python train.py --n_layer=12 --d_model=224 --n_experts=40 --experts_per_token=2 --d_expert=208 --d_shared_expert=192 --activation="squared_relu" --moe_layers=[1, 3, 5, 7, 9, 11] --router_score="sigmoid" --normalize_top_k=false --routed_scale=1.0 --balance_loss=0.00216 --balance_bias=true --router_cosine_scale=10.0 --n_groups=8 --groups_per_token=4 --init_std_router=0.0348 --lr_router=0.00094 --vocab_size=20444 --norm="rmsnorm" --norm_eps=1e-07 --tie_embeddings="early" --optimizer="soap_variant" --lr=0.0072 --beta1=0.95 --beta2=0.99 --batch_tokens=[65536, 131072, 262144] --seq_len=256 --train_tokens=523000000 --steps=3638 --dataset="wikipedia_en"
Below are experts of layer 5 (counted from 0) of a mixture-of-experts language model. Rows are named router (the router's row for the expert), up (a neuron's input weights, with its number) and show model dimensions 0-223. Each number is 500 + 40 x the weight over its row's rms, rounded and kept within 0 to 999. Numbers have three digits each.
After each expert's rows: a language model's description of what the expert responds to. This comes from a sample of Wikipedia text that the model never trained on.

# expert 17
router:495459500532415573456507497585516502535444489374521503477474526533464435532461493490478539531448518565508554555503536484575508559527450564459531505458498509562497500538496479455529530522451552500506504516456442510565519487489491547437527463440397470483515536508454544536493602437518515527472519513486500455512476456503505488543566464502525538471437510442396500495493533540487467504468455521469545493530476458453553442474457401467557509473490510555508477438513534528543452486535467499496530497532579524487550472459463470482485517495572469537502491502583499483521551479513535489492447492504496498478405385499480580571530531447499493444507521497451503499599533525476485545483
up1:511494479512576459502527522487535561427505488473543480490535436574484443451457529526575473569514498520545503501498501511490384502482501428507546555546533496512523522479460540522404462530506512529509524493434464461454527525495527568507509516500516533472423435541484560530393478484460510509497485510455609492500449569515476543559620528498513507476466568433553472485480506515511507551508512469520504422499486470498408542509510541538560511535443492454454483423463528545529509512485476472510493511538560522471406513576505489495394480562507495495509505540504472436503509562447444450451439500517499534496532541492472470546537471501521469587498449489537519490466426471454524509484
up2:588477506594500455554566486461563517526516564495597496509447514447534458579505508437489497492558485494449533548474482547513501460558470470498519497474438464476525449447528502467490456543426477569590580457487507523519464500474465431549514464533512507534485526452511501583487534567502564494426470500521443446544513474515511543573470493459469506570485558482476480507495541536519473416518494486462503577478474467514429468464491516474615519534488466452519488481541475445490489467552489498488440525504617483527483489494519518489473517507497531500557489493604529507455574518518579459459480451510608523482466473572496452525496542498550532508542528491514529488525464456460508517502
up3:466556517510503510478475504506479516551470507389459506487515471497543542422524490490457492532481480512510526558515448514515560481548506513415380404542492506484531527553476486455489554528518523507536555465462453539513448475526483513481530445520562531434441493504430472505553591492524496443509516477421511453482533555505508432540534394458524455443483450513508458534536507482521507524511534474506558555474489498544501431470469572536547441501516548563471452461572431523464467479576526508536474487528470472432504476472474411530497499414487452517583514485520461562468545519463474511594509515466506519493411498487485489575529456511424503481556545496495487488535503560529472490460
up4:521573547545488567508479531544562487528474519517521548516524458536514492505537537543441421529527567511423481532474534595579474480490427520529477470482575526437459533547565550507463575492517452471484468550484533479569504541546494542577509473495493499504484538487511535565481470603545504513570490508516461527485427573494505504630478486552520579429488580462431490550498514501450474433552489506574469506492500489513538557536532458472478457492460518494483555452536491493542465478589511450446457397503517452526501565493493448492517468564524492589488497516524517500487534521514477508486451495538478484395507529488510490491486511544471466558458498471484544504464523480493488517546
up5:529479500535482549473513493517434493568478499484548506505463459507519512582565531481505496468460498465565636522480566541497423466501457519455519468517426553503526523578475480447530436525498571465485514478493459511514531544517542504407534520422478476557455497496522535511470475500518488528485553488453477486546564509514462444561489532483508466504426519548515454506521493540482487518471498478508482547502546489498486499487454478536559418471510463537423490537541522538517435445567507484485507469530594533521552522483500362525494496484532415473460527475429502485512587495442468482517432507535523469458549455516487490433441522515521503423491594515513458517511561585449567527530
up6:629437462527456467515456526455513443537460449429504526468534448490515498459530509505451462476557505501510517502457490523511459554480538628496473556461455473537578483550444455479579506517484457448469517507420525527497529511506538512530501511446446504440458504548527477473463458426539487482494531508499591493512456543528540482570533506457504502544495514517469505465486573497501550478475533500460483511486495427586486457418499474481520491546486543567471553522492478492443504384583483522488540544464578543515492437468457465441529470490550529523471524457478473491522552456467544481453506493525439496497512517559520521420529516525553512430478480530423399496507540509557462505499
up7:500500505536450483510462470514559561571507477541427553480563464509467488509458551562496486492474474459525463520578568434460494499489514528427539476495499515494531533501523491468582449547506442453480499500504501466513463516488433479460574485472532498548451545549647534482485544505502500558578442477498505506514474554474507502486508486493478465525506523513523506470550540505594463455478546544469512490535511459395542434561522535470547476485496504562435494403557567452440539577475449502519497519536468488455585501509460560518563516497488468523463481499486498436401528457482560492560463499534463551507543544466548540507479461510477422535491479513490518533521517530558461570434
up8:534443513479447557461505488575517499500519497552478520455544497531568537455546490507455516521470526564525490557491555518498513527427484508500527515568522492503548506546474470490591489481469529579471454521492508603453518417451450483534526544466460526485552436545489554488492514439507496501475482548496462563544468488504461449517440508532537460482483453513463528544510468583472475511429507499468526523542526547540559462468500518538546617533461521535516536529513490512482484514519501518521507496528501481495482594505524405514489614606435541583512521585531508520498499501527548484395519508509460516462521453437545486498501553501420474490463561482515547475488479547399495566465
up9:459480487505424616509497530518460462530454519481549469466445497541476368541579493470506523500489544436531512537569507560563491520558485440475514611446523470468408514544513508453544487528559540506506474504490464501523522513470467570454549515508459427527520503568508558502462509493490482505499483501508536455496506519543575526509497547477504495519519517557493521471481456457443512506547495499524498470517501436530453463518545468459516475519501474500531383429516562444586474503524489464436456475521535487485526540453491460520544463521522520544456533495478530516475546508483554409423526479573464514527553502582450468506562584507539493378468538512470543501551483485484534503497
What it handles: Sports results tables. Table pipes, line breaks, years and event terms in athletics and sports results, such as 2000 m steeplechase, Championships, Men's, Bronze.

# expert 34
router:523510503517407548536519538483486438509509426408463573415550472546477506512556566500488493556486479601512535555534469498540480487470430473516593500471483475532500512453548524507462485466490521474559534493489501495512500505525498490463537468519501487471501525467470471519478527395511513530475503504525592489458473464475570513489482437553528505499512430478443469441459458530446539526535471443489537474491572443356560514422466514498464446525560436521519476501525498515564438543566462542514460485522519496507466493399489517564489456480503563473435461449535575492461476507461480473493432491435470502427471452501546482499463530481512496476486563492497426552550539508526469484497
up10:491435555520443504458474536468514473472530479454510502455485487459503508495480489580481478597477494538450580533559442556559516498452459533506550539573491413469503494436519497446473538499523562450520497457473516511530503600511406517483506434450457516521500548498463515493510442535543546479490530494585616484497489463543495526565520494504501494451481489493515402536529509530505510481538465508495520449471561561418519487466471512423503496552507469526538641537510488508464460520542488466559488473520508503492448526523479507603522536575582459442484471420491506517453481518514528526515394533451502462536502485477529519510484533537508484522448530530487534551580498522491549463500
up11:421543426527478500512466538531486430529468496549445573439434472497538567539492475485533498523521528492519531532459561536473495494476440521494504593507529490559516469469518473444485491521449556578523527480464453469542533567499446435447553515478470443509490599538515359479466505522559463531437480526552534469443568491558481497447579446502515532482518549503504482505498505500514575490545481529501566482472527475482500511533561507450509500534514524431492526553506505515523494515508424499532540483505512467399479564462476508557516526457491535515480438455504482510509408558454526518499442475574473518482533457525481475471556553451485473554399445534466493544553507531434521515516
up12:491537464515467505539524473578516503479402559489564525476491519528530481551560487446501483547428571569443602478493466483496510492502498511539521428510504472517526517464489488499541547483489442586506557614518516491531482486432517461531515519553566502499522524497526468547502462480608470495502564526502518474512512505538554409447554426527570501457465526553476498425437498452499507510543555497505530544537508532541517572511498500413453436459536445511511453459452619577483440513480596506528502571535494518515482460532543495499478474487508502508537515493511482426488462493545468560493509564456475498526418454519503498447427456559482484503513502500450501500518498494510465510430
up13:555479465455442490486470516446487489488511470444510461481513461536450496460479551486533447486542538489502519487529499567471547514490460501516465571445509474536470460481518504548573590490513513474523518461542509522553532540457619536508560519492501528480554500544513475516494554465541492565458446468512583449580564497507562520512542473494538511487524508487411463544454446563555517443423509505452568510484548573576505487488461521513513509508482510483507445480548513538517491542498381503414507446542523466461503439402551458466490502469501587503506567453491514493444431485507565472552451510519538575488567540526480486495465439546480497482561453502531515450552473468512465502421
up14:543484558548410495477522508447571527538629508451494516471498415499456508516520511514548528414508528563536524570446510443438494535523448479506502500536503483523476526480489500515411551471515525571468447464526528530467460493506493483456445503503608550557437570487445528511499493504475471535421532551438526536460486481484535504446547548531507447526507519513421514393535479458502491556514510517546544493510423530455495475478504446515468481517481397520516457445537507427482521460523502523551478514529446456591501510512443496535466507513513510487421574454504568492434543468517487453511533470483500453482501522445541559536498486557544481429469503455445494544522492490508449515465
up15:451584503499490434548458568529525572540487458489506553519511553576531494510562547565436528499458508497538525504502566573484515518542501493494498526570505482507444574532518563501484451452531513489552514523509474545550477579494489465377484463552505459487465496605492451482486439446517564487529512467521508482492532510513469460480527509489546579417533487505472507516517560461471520483523525489506472478547586546568550540503504477514491473484553458550516507516564483468467442524519501490499450519442550535418523490421494439505496498486602535463499571494482515420516540503509524528507467543451483443581478564431532498449448536516554511480590517515496471446567522493477479559498
up16:539563487553524503502569473452482505509542568487491477505552448420492429455527549512485557512508526528555496523521504548509476567473491629538581534539510509551542500560409479494469526569557524568584539447481528533477520510534545495560540487500441497473540497441510537474405457470484457542443526550471474499457571452454567488553544493528434510488471430489507535509498405519465482559547547527486521528479481504474511479477458498454466464493500531451495448542471542471505504497499503506505495460471468455478461484438493512522482449511517513581604495501571497531506504455549486515484531494484463454448495495463514464611523447579472468462466555532488492526534523458460399518527
up17:508454480522624458456499505525488487507498479527439477397492454571450487570541440456520524500486457508504544582463529547486486513495436515523529453467562514494481521475476395462483511459509529426509514519495547479558512493572460543522510505554514531510501555457482465527442514395529489480467493492554545451522522402492578521547497479562502527570440492517514507429439463457464488470489517510477492518487567523414464530440598520547482515511503378526451476511480484508567458492542432506479483466518522474496565627487450549485538522544467524544554516502531574507519480531449526483461459502460504436538518480558548473499437524518479481474480517501489467484510523518513506512519
up18:516497489544489421499489578433572455539517534561476471455552514521474549529437475510488550570476549578498502503577507490590527483500465533535532491495514489545472473536511477425408577422472522520506529478592530509474442444488474460507490522519458480445534456501479523552515504488422501581496495461450486459444499461481500524473443571487448487557464511468547571458466445481408500454504510477557540509467540441475504548482500431503507521545498435538520429512521481488532448523511545474494470448506540486487533505483537478509491451632491550494441544549529557547516546549452531448460480466504505476472462515509513527510468533527410517526534548449437519520457514545516428542521
What it handles: Quantifiers and adjectives. Determiners and descriptive adjectives or adjective suffixes before nouns in expository prose, e.g. many, some, various, large, unacceptable, exceptional.

# expert 28
router:520550547528433544490496482564460534522513480467462465492447502455531453442526502534493531548500511590537488499589557511523450462491422514515531465502523444454461512484521516547487455460478601469518484487451422456639484521524525510541572472547503488474496586518493506526516536508510505520405511478508474510456463477538476500511571507498517552481413488438530467435564513600463523512499482526506523556531513392515575435450498505535537470456509478578474542525470587495551456429541491538488426492497491496504520458477547514580506492517531514505437520461576520465527546486518505495560439419484545546537450527516557529541508473457533493509480521503460526483532525548475514537501
up0:492484508556452511457531456478471518481538507525445498432484522489490529396544492465455598470477464548433574423563459489506501526476412454482500569463527503486512547452581474519469522476485510431579492506475525507548425545509574552477499526565468502502489481507501488422500537465494594521470448532454449463511480537449532510491484526543553471508560447554425524496517502493478534488451453495463467561499411522531501506497497531492532520542464456455469478492540452459459489449491425495514498536469545432409456549473449525405522536451479559526548578475451479518512429476458540517552534422480429546501475587473521486485514491468506488522511521544499503520483439503548509495454
up1:543513575541431512515479419607471483521514531508491551521533538453498527563548555540519494442541486523388569476517506459494486455551562551498591487466481502434577479502437539540501462528548490487472489500462491478545447569531494452540533460486520519474399455493484495481490494430538471376475556481530535528507506479461428435567428473510515466457590505450478481517572470496507448479505490500508513412551500425473536443508528498523472465518565436545494529598499463511468515465572521495509527545525491473522521491578509518512484568509489505489503468446505488532487507472513446516550473502447461501434522464524509452530464489497504470497505549520448530448523472462540484514579
up2:493432498431501501495514553557583537536478405456548583561549470445533416559448471556533527509423447532516347528495483494501569491509432558523513498499513511466536568434538493485509467468480491486469497458456528568533531508519527497436507542538509493440490431513549461490465466573461519498504468453449498554485551412508438599524495493516567451494476477518439503444541526486533487492565550511482499522498482513543531463441490519436458461492444440453520508508483538503460436397453506507477527470447492560465501535480544583539481569503497483519526564514495529458502544563535526403543477505471519531455492452528499525487513497488513469497486492506532492494516500542486514498487
up3:540464509541465502478528434500547434550525462496530464482481480466455534550545549548480590516503548556523420458494516445478449439440515469523514423531532480557461457438576477484500492497490516474584476516542549450483463545525495547537438445519467536576500535532517492494500466475568531436448472494429575476501483485547465475533453516539582527493520504481526491471473543589481516535521547495464466530490526429501476569492468548520496467426478481586540541521443623530517477481431528488552485522564462462532510486535522465559538432464514520505464433560563478527480563548477534466458480504537566511501516545528480505510493499572498504518509536502467549534421551461465537554491
up4:513526484526484550536538428485506529444489463489513480506515473518468501498445503522501532519427508424520535561543550449487422518406483475471470524464510508490493472474504442459519490418520552428531485514482463480503554519526545449533525523445509472494414559533512509457453459499577507590488469470482486529518484563503558549459466535538526540416498512494548586505543482565457551503500435486443418495491538548444519478553413497483511555486443512566529510493467555501482531481547547458467533503499528450419544517454525474492401434523471560511467490445482490494537499475495485498604509507483555513499572560540616524521510482406448518476463491501436484443526533504450473500513
up5:476464554489465540508553512501586540496461583433417532537566497502531473428539503515477482489484520498530506483496517537454507502521466530478422539492592471447469446514510517538500501524447457502522473475426383468470458536607468359455508430491494520448468504512446473543516463445509501507545446438511483486495479533499470541524559528507458489548477467508488491484509500493456540539450378517474516515501468406558512511480486550487451538461451495472464558532523439501496575480452474534531572496505547457541462527537448446466463575520501526538473490446535508512507537483460490448478455495488540444471468489441507565536513454512530527514524542475440505476582562491481435489511
up6:488489535542446489557499437503465525539489442447584518494519552558442535496506482496499554553458446494515526543516487539451522525542388400476495433483481407495394482463466531567547498546536461432496516467475521530663395504484445487422467496543525516570526475502487491494454448565432484470480524483533436567504439505516505525435472483485479389460523409526525457459448492525456471474479505503481427525525534455475525519542465497513519523513467516486474462529518479447520547497583487486435433564491535522479466467493506477520489514509519434517442480462493504470481493478471516437505492463487520521524474487449519506539503507477497488469531507491575487531552477522478519451532
up7:514509460514528509527538520545454521431480568486482477515454489528505483478520527518519505519499469539535429402494506509463548474429485459486454540484556501519522489588465466566500551508438467475504499605439465536559531451479491496505586478466448478392403463466472467518508505512502507504539555442449525476500493441522567552414504491541471517533496456518528507506544577522492534469509493475470557553534519467522483543482559537539461485509551496568475469553546479483504505457563487566433499511479497536559462471546540514574547444500504528454478471510541485501457448460476462473525497514431510477458446502597518442493526519466492594474393575520485559494565470499553524572484
up8:511516497462458499466525457496541498520444444451471474469455486477525503477535539523482463523554512520508514548510477460517455419578453488582515407454516507481443497487476526560474526550454504563465530427451556469442535527544549510568517380507533456532480460529444439476482489504471509504471544491495517482461578459497548492541530518526497503560428513445504482420531545530466538466529546503480600442498482479531469469501463483537534450531451491549508518509477522509450508492479542468540532480532526508630440428514554509485493352452510451581469497452478515541473485531531496428567488495491481564496460533508493550572498522512492528511458500490425529520423452496554493499483
What it handles: Year digits and ranges. Year endings after a leading 2 or 1, and en dashes in season or year ranges, such as 2011, 2018–19, 1627–8.

# expert 18
router:506486520510426589475477503559494570505485461468523494423500466495425459479517553531521557586522455523512524572513548511514456504450437510481524514506533546574534541498514498562483475522466477516527528502448444466513562450471518472454531510473432477498501550494524555524551519473533519535457481568494616506495575475474515449503496481518541580566480499422480498432525476532457482466462486475574485483445554496479524491453523515529566537435519459497476486544540513459496547480555479503569466377480563586507492485503509539539505475448526640475496498482489549510523538572463495453463400445524501490461510516472522519516442553478501447536505495472581473504504544508485522547535
up10:509450480532557554475503477472463598563475507504501556487524459442487491452511541497487515505479489482456504526504436527524444552545542455498514587501518517502513506495456406526547580520491551475528455521481463564494508487516439504433478515549499490542474493479518532478486489464557530532461569536477494538544489435441505495469463499538412487527505492418479524463536507551481513510477600505507523611503529427436484478488529521551539463454465448526509538517528500549594483520577514559487509459422448523509533490549493509482491513540502518453403421572511491471424584528554511465456467561506457603492563477487510540578503453391508455495482504501543493510468499490511487479536
up11:471524546514549531460484521563484496551474424412449417469513548474439519423521467507492555499485445547478533487526572483481497577487499543518495579486482496504466581498520520492469504443508539478547515534476531485504476543419470513450515516513521457487513491505456510453488489489495441547492545538521533531515576511497532444523491523458415529581428458563547492491483518557459518573531479480482436519514484538420507480527502553521541442466514444463461439488513496434492570458519408467505529507462486554510515504573494520583567492438518504490479405560517531513487458540537486550510480435428498461517450484502506457460425511480460531465507534532516461504497498624553565525572
up12:445490446509449514539474589587552476479507478460404551481469457497542518453578508416480503478526576503508503485538490541436598512397522528503521490494452555519503483555473534525452457474492430512409531498502540471487525536507535496515535475501450514516477443529565504464547482484468515465471518525468482482572547506439471454475486442572575551521500435528510471495497461466503496436464443481473557430522438431515521486487592504490510473505513465465470501494526511485445516468399514474487420466500531523561503515520494497598532508452531553507533455484455591485513512549449530478542502436433490536486492488479559496610487479509543517468513518501492516538479495576501535511432
up13:603467502539530527550454549578520526479451450490505544510461621471549519497468570460472520581485486539494516471536477568495520537563487492531455428579481501557461430511547544532397471558384494478550505474501506474492535478463465506526489496499508461490500459441506590482502464426462494499443544495519505495532599519428502586508464512509555476503501525437465459541432482513476471503465500479517518519488518469477511526465607525502471585453519465489540569525485513519506476453506528519556447420542533521543502480512509531513449507491518530490502511497442526515597469536478507477458521435531519493481588493517503456520534508480461462450550451467597528503485532528472542505506
up14:509565546538508506475550460465555447510493520531503497534557525523621430549535540476468508565568475470521526518515475470473465511545496461521535544537458469512531444482584527473470470490492542449507506517391506600454492445492512513458583433472521487556513532504470576521533521505445513492486443518462478544542468540532467485512474500543432539506528507540467467508508400519454524514495464514463476480486486575534450497516429482400545539546579501494489504472488465460507525534540531521553488428415544482462476500483510454452477504419532474517535481436534477551537489573493521531534547505509488507543461480524392531523473542536492505459422468447533473497443593573520481514471
up15:458437510554519461537465484509516526519543457477494500461525468456458498507460488617475520506546486464528560553507533536494513524477531442454482536456536519595524432518547416501468585505452503526550504552537440523543533506527493434525475475575503490462553481478476500517540546467510429494515503486494507526511414535576511493431557561432555462479501555459463481500512507437461486510474501489543523496476511472453497515459525520533513480520484512493463501481528538687531525447593484518525512474512468470532531487450469511539498546451525489492480514437482464540455501460544464436458574478464562541582443520539543520493545474509517401474505514426583469542487533497462509551505
up16:474481570464582593504552532486411488494500532503533574433525462519447466553496521567545529500604463530518489517455524459478451456537451397487516486471485523522499548531541505581458425562528518519515493451466524461542512447412529489487483524479431506485478533521463512502496551575570540507489560481453461529520520421484527485531503504496548538497527517531493488542567495536558463438444434499538539480494504545508496506509459545458564568459485451490447481574439516485525446446580405482477469522538583496511543456455507527550473496519469504443545507555529478505483472497527476446538448466543533474558505485503521468563531540542553465536475510492551492541520407466489508507503
up17:537505468461509580527524544501504514531536481477462571475535533564505504460506513535492518534494505485476561538559585565570577496487464577518554461510464518518526488541543455557554483458520546501502554520442498434464540463557467483467537478502484474484469474523489493470511576482507509492564480506476529496549541525568493564533457498583524440500442540492559551471548532544467501512475527481471470526528514491598468510521461558577566581449544528509539502443483479503456445456483532451535468444507399512579571528481503533480463471469507525518514503539458562447529512545475353486501487484459499540536566471511510498599552514552520462460503537443516431545528524550517478506494
up18:466518477497471434564517539512588506458447479507458543490534514472522489511483482510520539486471451557609468484453483434423490417488569527522468508471463523505494545527502445523493556539478489546497480549540560576503525479482556558556499556489475493579498513494553506534483506509499524560470538530541536498498562499507526517468492458511591549522541483519492518551420514461469436437442468477469510468500607408421522504477535509499508497494536424515507492504519489529517415508442451560517463543518531484579511415517462456508492487536490520453485455505472538394497479597542493462491523424543397541496466491509445509458579564487506455434498501499506509446507489463499492549526
What it handles: Directions and positions. Compass and spatial words after prepositions, especially in building descriptions and geography, e.g. on the left, 4 km southwest, the front.

# expert 26
router:536513674513466534486507442517509455506530358459394503442648543514485499553538522525441498544478495527494479501507553500474522494514405528505531471513488551487530502453545493544521557508446534508478566497492500504572526502485477511485544497508493415455468445478475452512530608476456517569465476455522564517521519521457512470517494462508493511508470511482514504508500448464483532513489494482558474509509494417437609368471466539418513505437504509481484525456501546535524471517538470511485540452551487530485501461526502461531533509480471580497454530534508502505510545529530511525478482485449512552552487492478482517533498426469528491477532484492488540563472587514483476516482
up2:468513476539478388530521505544464456452533421514474492486566550510450440478558423454434510461467514522514479529457560465464478537535497475456399495504489457434497412472475484502416543455576519516504520460508457502466441527568473470493522529465445470445509516523494448481506506549495495468480497495425465486474504476498510530515469568514495507503493554503471493493501597550509462462554454485529560508527554528541534415510590537525576486436523423565515481533509573530561486524539480538547501508485552545510568464501427454510490520509524476557463521442541440535479509449551518513522503478558499488552466535527577550500510533521462493507502482482494498503504611504558588480571
up3:489532603540475464435461520564512528467510522562463521490459504440486467648482575530485531444479504465475478541467456475514524431510483481487584515474508492543555442538509498504493547423495513491511559446482507485547565477422464538525518504515531466500418423495547508543466474607457522527439479483437420526414503545428581509464519533441523480456484474484473473464507464509517554547554418526605493494560473425473439471527546458478550525483510428540526545512520501496477543533528451461506487506567490517556533500481538508493545513477517464519475536505550469480557560473537510530464456531518455418471428485493490532502514506522512549458453484461493500475526526505499487529517
up4:487508497423555557517555512519523538464493411480443487460570514494453466522515519493525461462497476540492499577510522467533530509446490473490452468463543474520506470498550504425503512525463466499523505480504481489495517457430546361432494539496476466455517489487503462519460500436400518481419467498494525488490499542422510429464487456551499444531489464495518511555342493429487436478501520517486511555430606479485512426401473477458485436428513524442497484499518481500485554523505511457549523488502514454503432517500491516504520546493516484458504501533464477547579437539486527481526468523437497448551490499485470485479582534474585523464534568493484473576524433514484535482446
up5:516490494540524520484496514506610488492446534473475484526515518523532462557544526499545477557582457529523461512579527549489458550424494449490481548577480495541507435506493495496469479516503497504497535525568516525461468514408511500433556510517443468497525539485466486519459507541423501549526395472532509446457560509492429485471499504518460499529546447429496543489484492462561491511527498474482511491565524570561468540491467485403489502436564515471561487467498455477454502537492472443522526511551470522421510501536389578565457461503538568432552507515460490528514424484437538476485570519467522523528513512473452420488408464509582518447497508512478538484451507438514416514480
up6:470452529582495479435492456556540523484530425462500444518491444544428471578475521506450484475501571481487552515473532558500494476496461460553531447516519493495480547461470540459518606485498473493497561491425576542511471456491536532554496532520442521563503468583516492504550470488523540470531495556413515506596501503513469534533536465529584542502429553509475512504480480603477453520513390512589509473535531502452489404516473446445547435518511504430410513453440450496535489546449457541496464475504484474467436471480490534538498531474507453512507491579504493465503488490495505534509543437460483500503498471476490519589524492490467499483486564512511473536531486544474499405445
up7:602512595533534557496481507496526536433504497507480508355530477448553424503556547492503513490487485459509445538399545476509529521523469505477553492492558501534520481466448443439466476497437487532494497514528540487529492507498484495457554445521424488446428482442521562589532519503511538460476515488519436529478455418475533507506565535536454508532543611495500512492530550512508466442496544523542517608508556542464491431543459575470470525445479490499437481480473495481495520535481478501469461508491600556538507512467552382517492480448489467497452520509467514487527508504476531555516508523473440525563507449492517501533546463496548469472564496532487523519546582528548509527468
up8:471558462525464468476524554514568484477514519472511502568573527483519506448536492528572432498539436533495448565542497459537529503505506473501589507427504514511463411514526474405519477464503511492575497529508457468441440535486562441475454461509521433544456491521527555482459480518513468494538559472527455483505528450498595532489573517478538481488601425457519515460509472507478443499512483524520514547486484451518440521443552473484411504509510458455536538498558533492461500442496479529451544477518456452425526553484536571508409497462457522461511587439510512537479535516536590540446476539485523505516486410474543516420487515520490559574454474485520542522456547533484452502492
up9:513521604514545520522505520468482511549533484501509517564548513491550481517489532493413424435450534521527482528534575490535542496506497486581424536521525619474494488503482453511502517489426486473483498522520481489537459502462524448542547482572441437492465509574582469509569511443470501426514487534554501477539568487536528415519496477509480485521468504513540491533539525441610451530536475444541530507505509553442491483531512537522510611496527538552423469526524538482532514473492392508441454457507498565488544505516537512576467480541479481499481560502453428530533496535531472533519571450480462457537453474466543505549522503509595520481471525400451484524503483503534531466507
up10:573560574460534482499497469484478517438469467500518535460530501468485502465516549501474562520472473565490375545524527510465610474531506571568509536487487585502481485418529486499571546427488453477492495517480526554615500454471498480486494556523456514516484522495494489521471437473405555490490470501566488508548462475466477529514538494504455576517490452520481473493480451515538522472515441490521526487488452494541532492546433539557415446526428565486493496494532538543496548530481525473578435567535521622559528534454507476455445489497469549529483466471479529483445461529495532538514464541556535516604479488513543491480541430478538488524483520527469513565446539506461537523465
What it handles: Sports table numbers. Digits and pipe separators in sports statistics tables, such as league standings and player apps/goals, e.g. Pld | W | D | L, 7 | 0.

# expert 0
router:461514548516451567504493448550475479569461466491443511454598522467500566520499498484563522540507526590517530449556557499552485511488432476525521509462518497489507500449505485503521461511479588507513561520480500491572556500521457520402502485499488498478488562470465508483503665476583525462470476501559503495461494504517500465551545453492460496501463554400469503532448488557503512502558354491486510525488526496464512415491520501506499466535512476539535488450543497486480486507533458473534420472562481582507503434529542462495506413527515587507482490485537503522483639597491489509502467485497524475476495465518443533527486492483483457532497515477525518497532577533490462506549
up1:446501464461493544508512508487433384550431472415510467506487491541477503479513548482543563437488454502489532453467555466455476466503521498517490582456567477513533496494553462525463440544465472496505491483517460515530464537497492538510484553503453482483514436524509535514542518496505469481553460552499488641450482501432468481488553454488491459497499567537501498486474433498558533532438492413580522485533527489503443430484521486568538498527461507517466528461564601486488440471528432490496422455522579519515483465416486462484549488504501487484414491532481424424470520477454495499455502529535521518517534451446471527479434521486527500503471529453470451527493502451463425392564
up2:479532507468476560486442498499480502512555541447508497478520483470534616415522435480471535542472544531553458468487507496472511501477515396570488545506524540502499497559514499516444492492415551518494430547475466443506558448588520543463481485499409452454563474558555516411579494511454486445491467429463464505526496472440513448591510452461526517474469550507550425524534455519497456489517466461457454491488535520486465501485566441469437532518599421464512546505491542470566533521480493428505471485529478479482474503509512515459467500516455487442434486502489431467488542559543491468508430447471535529455487507546506484571545484503537451487573520468477566499448529474479463495536
up3:463484496449484517479485475562520448530524475448541494473551463514477525484577533530391466435557574495437507487506484457497538498484483456493499493518497524499500463441451452420469483528508541507499487493535522506556509560471471509424499515486484545590503554489495454479539581534623520464485496441506554468460485515469444509406428475465569487532458491522507480457553526569482629476512458499467459541468570515527518469445457537548562501534496559540433463444530523488511550511527424469540530466523453527542511491557532511500424549459471509520517499578455528495546473519526496483414454514499471514522535539569548474464533565489525530458550543490457469458496503481458419523492
up4:502502512540514513485537453514463473474503494488552515498500449445529511433524501502529528597491529492472496485470546633528494444442430505450482520498475533519521515482581488541499503517563620471471499577415528470521461568472482521502493463540461517465546582469427479512499520483522547418485513452600447514489484542534481542505537455569428427506460501534477518621381488526464530542491504507484608520471413485516497523516454520470473524504555487537491494496504483562450566499467542465561515506484551526506506597493461460515508489484460540515458558505524496478391511461461511491510482535497520510485477497491566525473471453494500475512406522474482482515446487505549497512504
up5:498449504545541515531484510505530503469543452494547460513503453514517471537572482532547543513420527507492463487575470488502550548522536511477443478495479525515515534467536528470495514442560527460482480481553516469497477546582566456464535484483464570491586580434539629500534484521501498429470600590480484482535475511503592513497427483502519464526531469473520573556520484552454517501505454457445519554515525507523520453541567484464521478509553483501501462465435432511445484492528474481509460462528551512497538437469506529523469518513446563569541561468530459488505492508509550450588465571505474497408498464510554543531540444440484445538481516481530487560441586519457489443453
up6:509531376499493450455541524508485518525496517505473499514552435462438462470542476489495540546517505575437440485491426440554494476570535469479463548469460498536541469450534440456485483512474564522555512435483471480570523458478434486433543511471493500459441436504479507528515480521499547586447475489466519525477405488488466477541523476553438567511494565493510502541470465558510449525511490530480518423454487527536485452497521526470487503517494562540520429555516593540564458488491479477466552456516554492488486461433515473518598481437497538564491485494540477487446615469537461475447531590471519479463511493553471570510555495457492479545495430508550513482541555506543536457506
up7:552483553518511439525541463478549452428469532427488485564497477474541511516515530463509504531480482493561493521536448397579442439482535466428498448499502507552469474519536540515487462530552567488535535461480577472546501472544515486464500540503483543538493543482477400464488547556483443451503532503543489559451514509459472535513487474501504503522478482460510492573494520563453568538515465529520547513454496520492572462391454524550445443513452484508478496450483497505395451512468467502503452488567414502505557488434534534496463486488479587438466511503493454504526500574489538444496544468478477503448460464511580453541489530461516435504442560474510556539509610545429486521508
up8:569514481465501491560505483477539444508473463481504480548572516538452454474512504477517468506522490500489466477560556374527508513491497469508477513522528519505478491499487533525502526481582529515464549463509521493485405529454492453470460437471466504454427484439526503492472499541517529475390483465456513472515530467437487530528503483504495493475449495473502474548480470427463488590583311509572496549495552517482544532482519568474502521506525504471476497454416452520518466548510527482521569506520499538489534427491488477512502452524485533477445485490552474413499570538550563609519557469457430486483492506488443485496438478534557498518562523540552513516487460425480490491590
up9:404554553556516541479488556537457462536474537472589513489521505521531495554568507485460502574564501457464501451548520465589436528496488485568493550520446489520477526496514464481456512512498512471521507537455512522464550519540544525518460452495489507494511494557534541475352525526478565566479531475481546512488501592483566451511507448509489489502510550440461466515545540535465535618480407473431501553428497511478435470518526492562448542482452478505543477561520535505452520454516490530533442449489477490508601539567527537558541459520491501510466525535467459501528488460483510515523470467446504473567493473510535518526438546534595512506452488472483513452502580556447473526511
What it handles: Taxonomy boxes and tables. Colons, line breaks and cell separators in taxobox lists and infobox or medal tables, such as Infraorder:, Family, Kingdom: Animalia.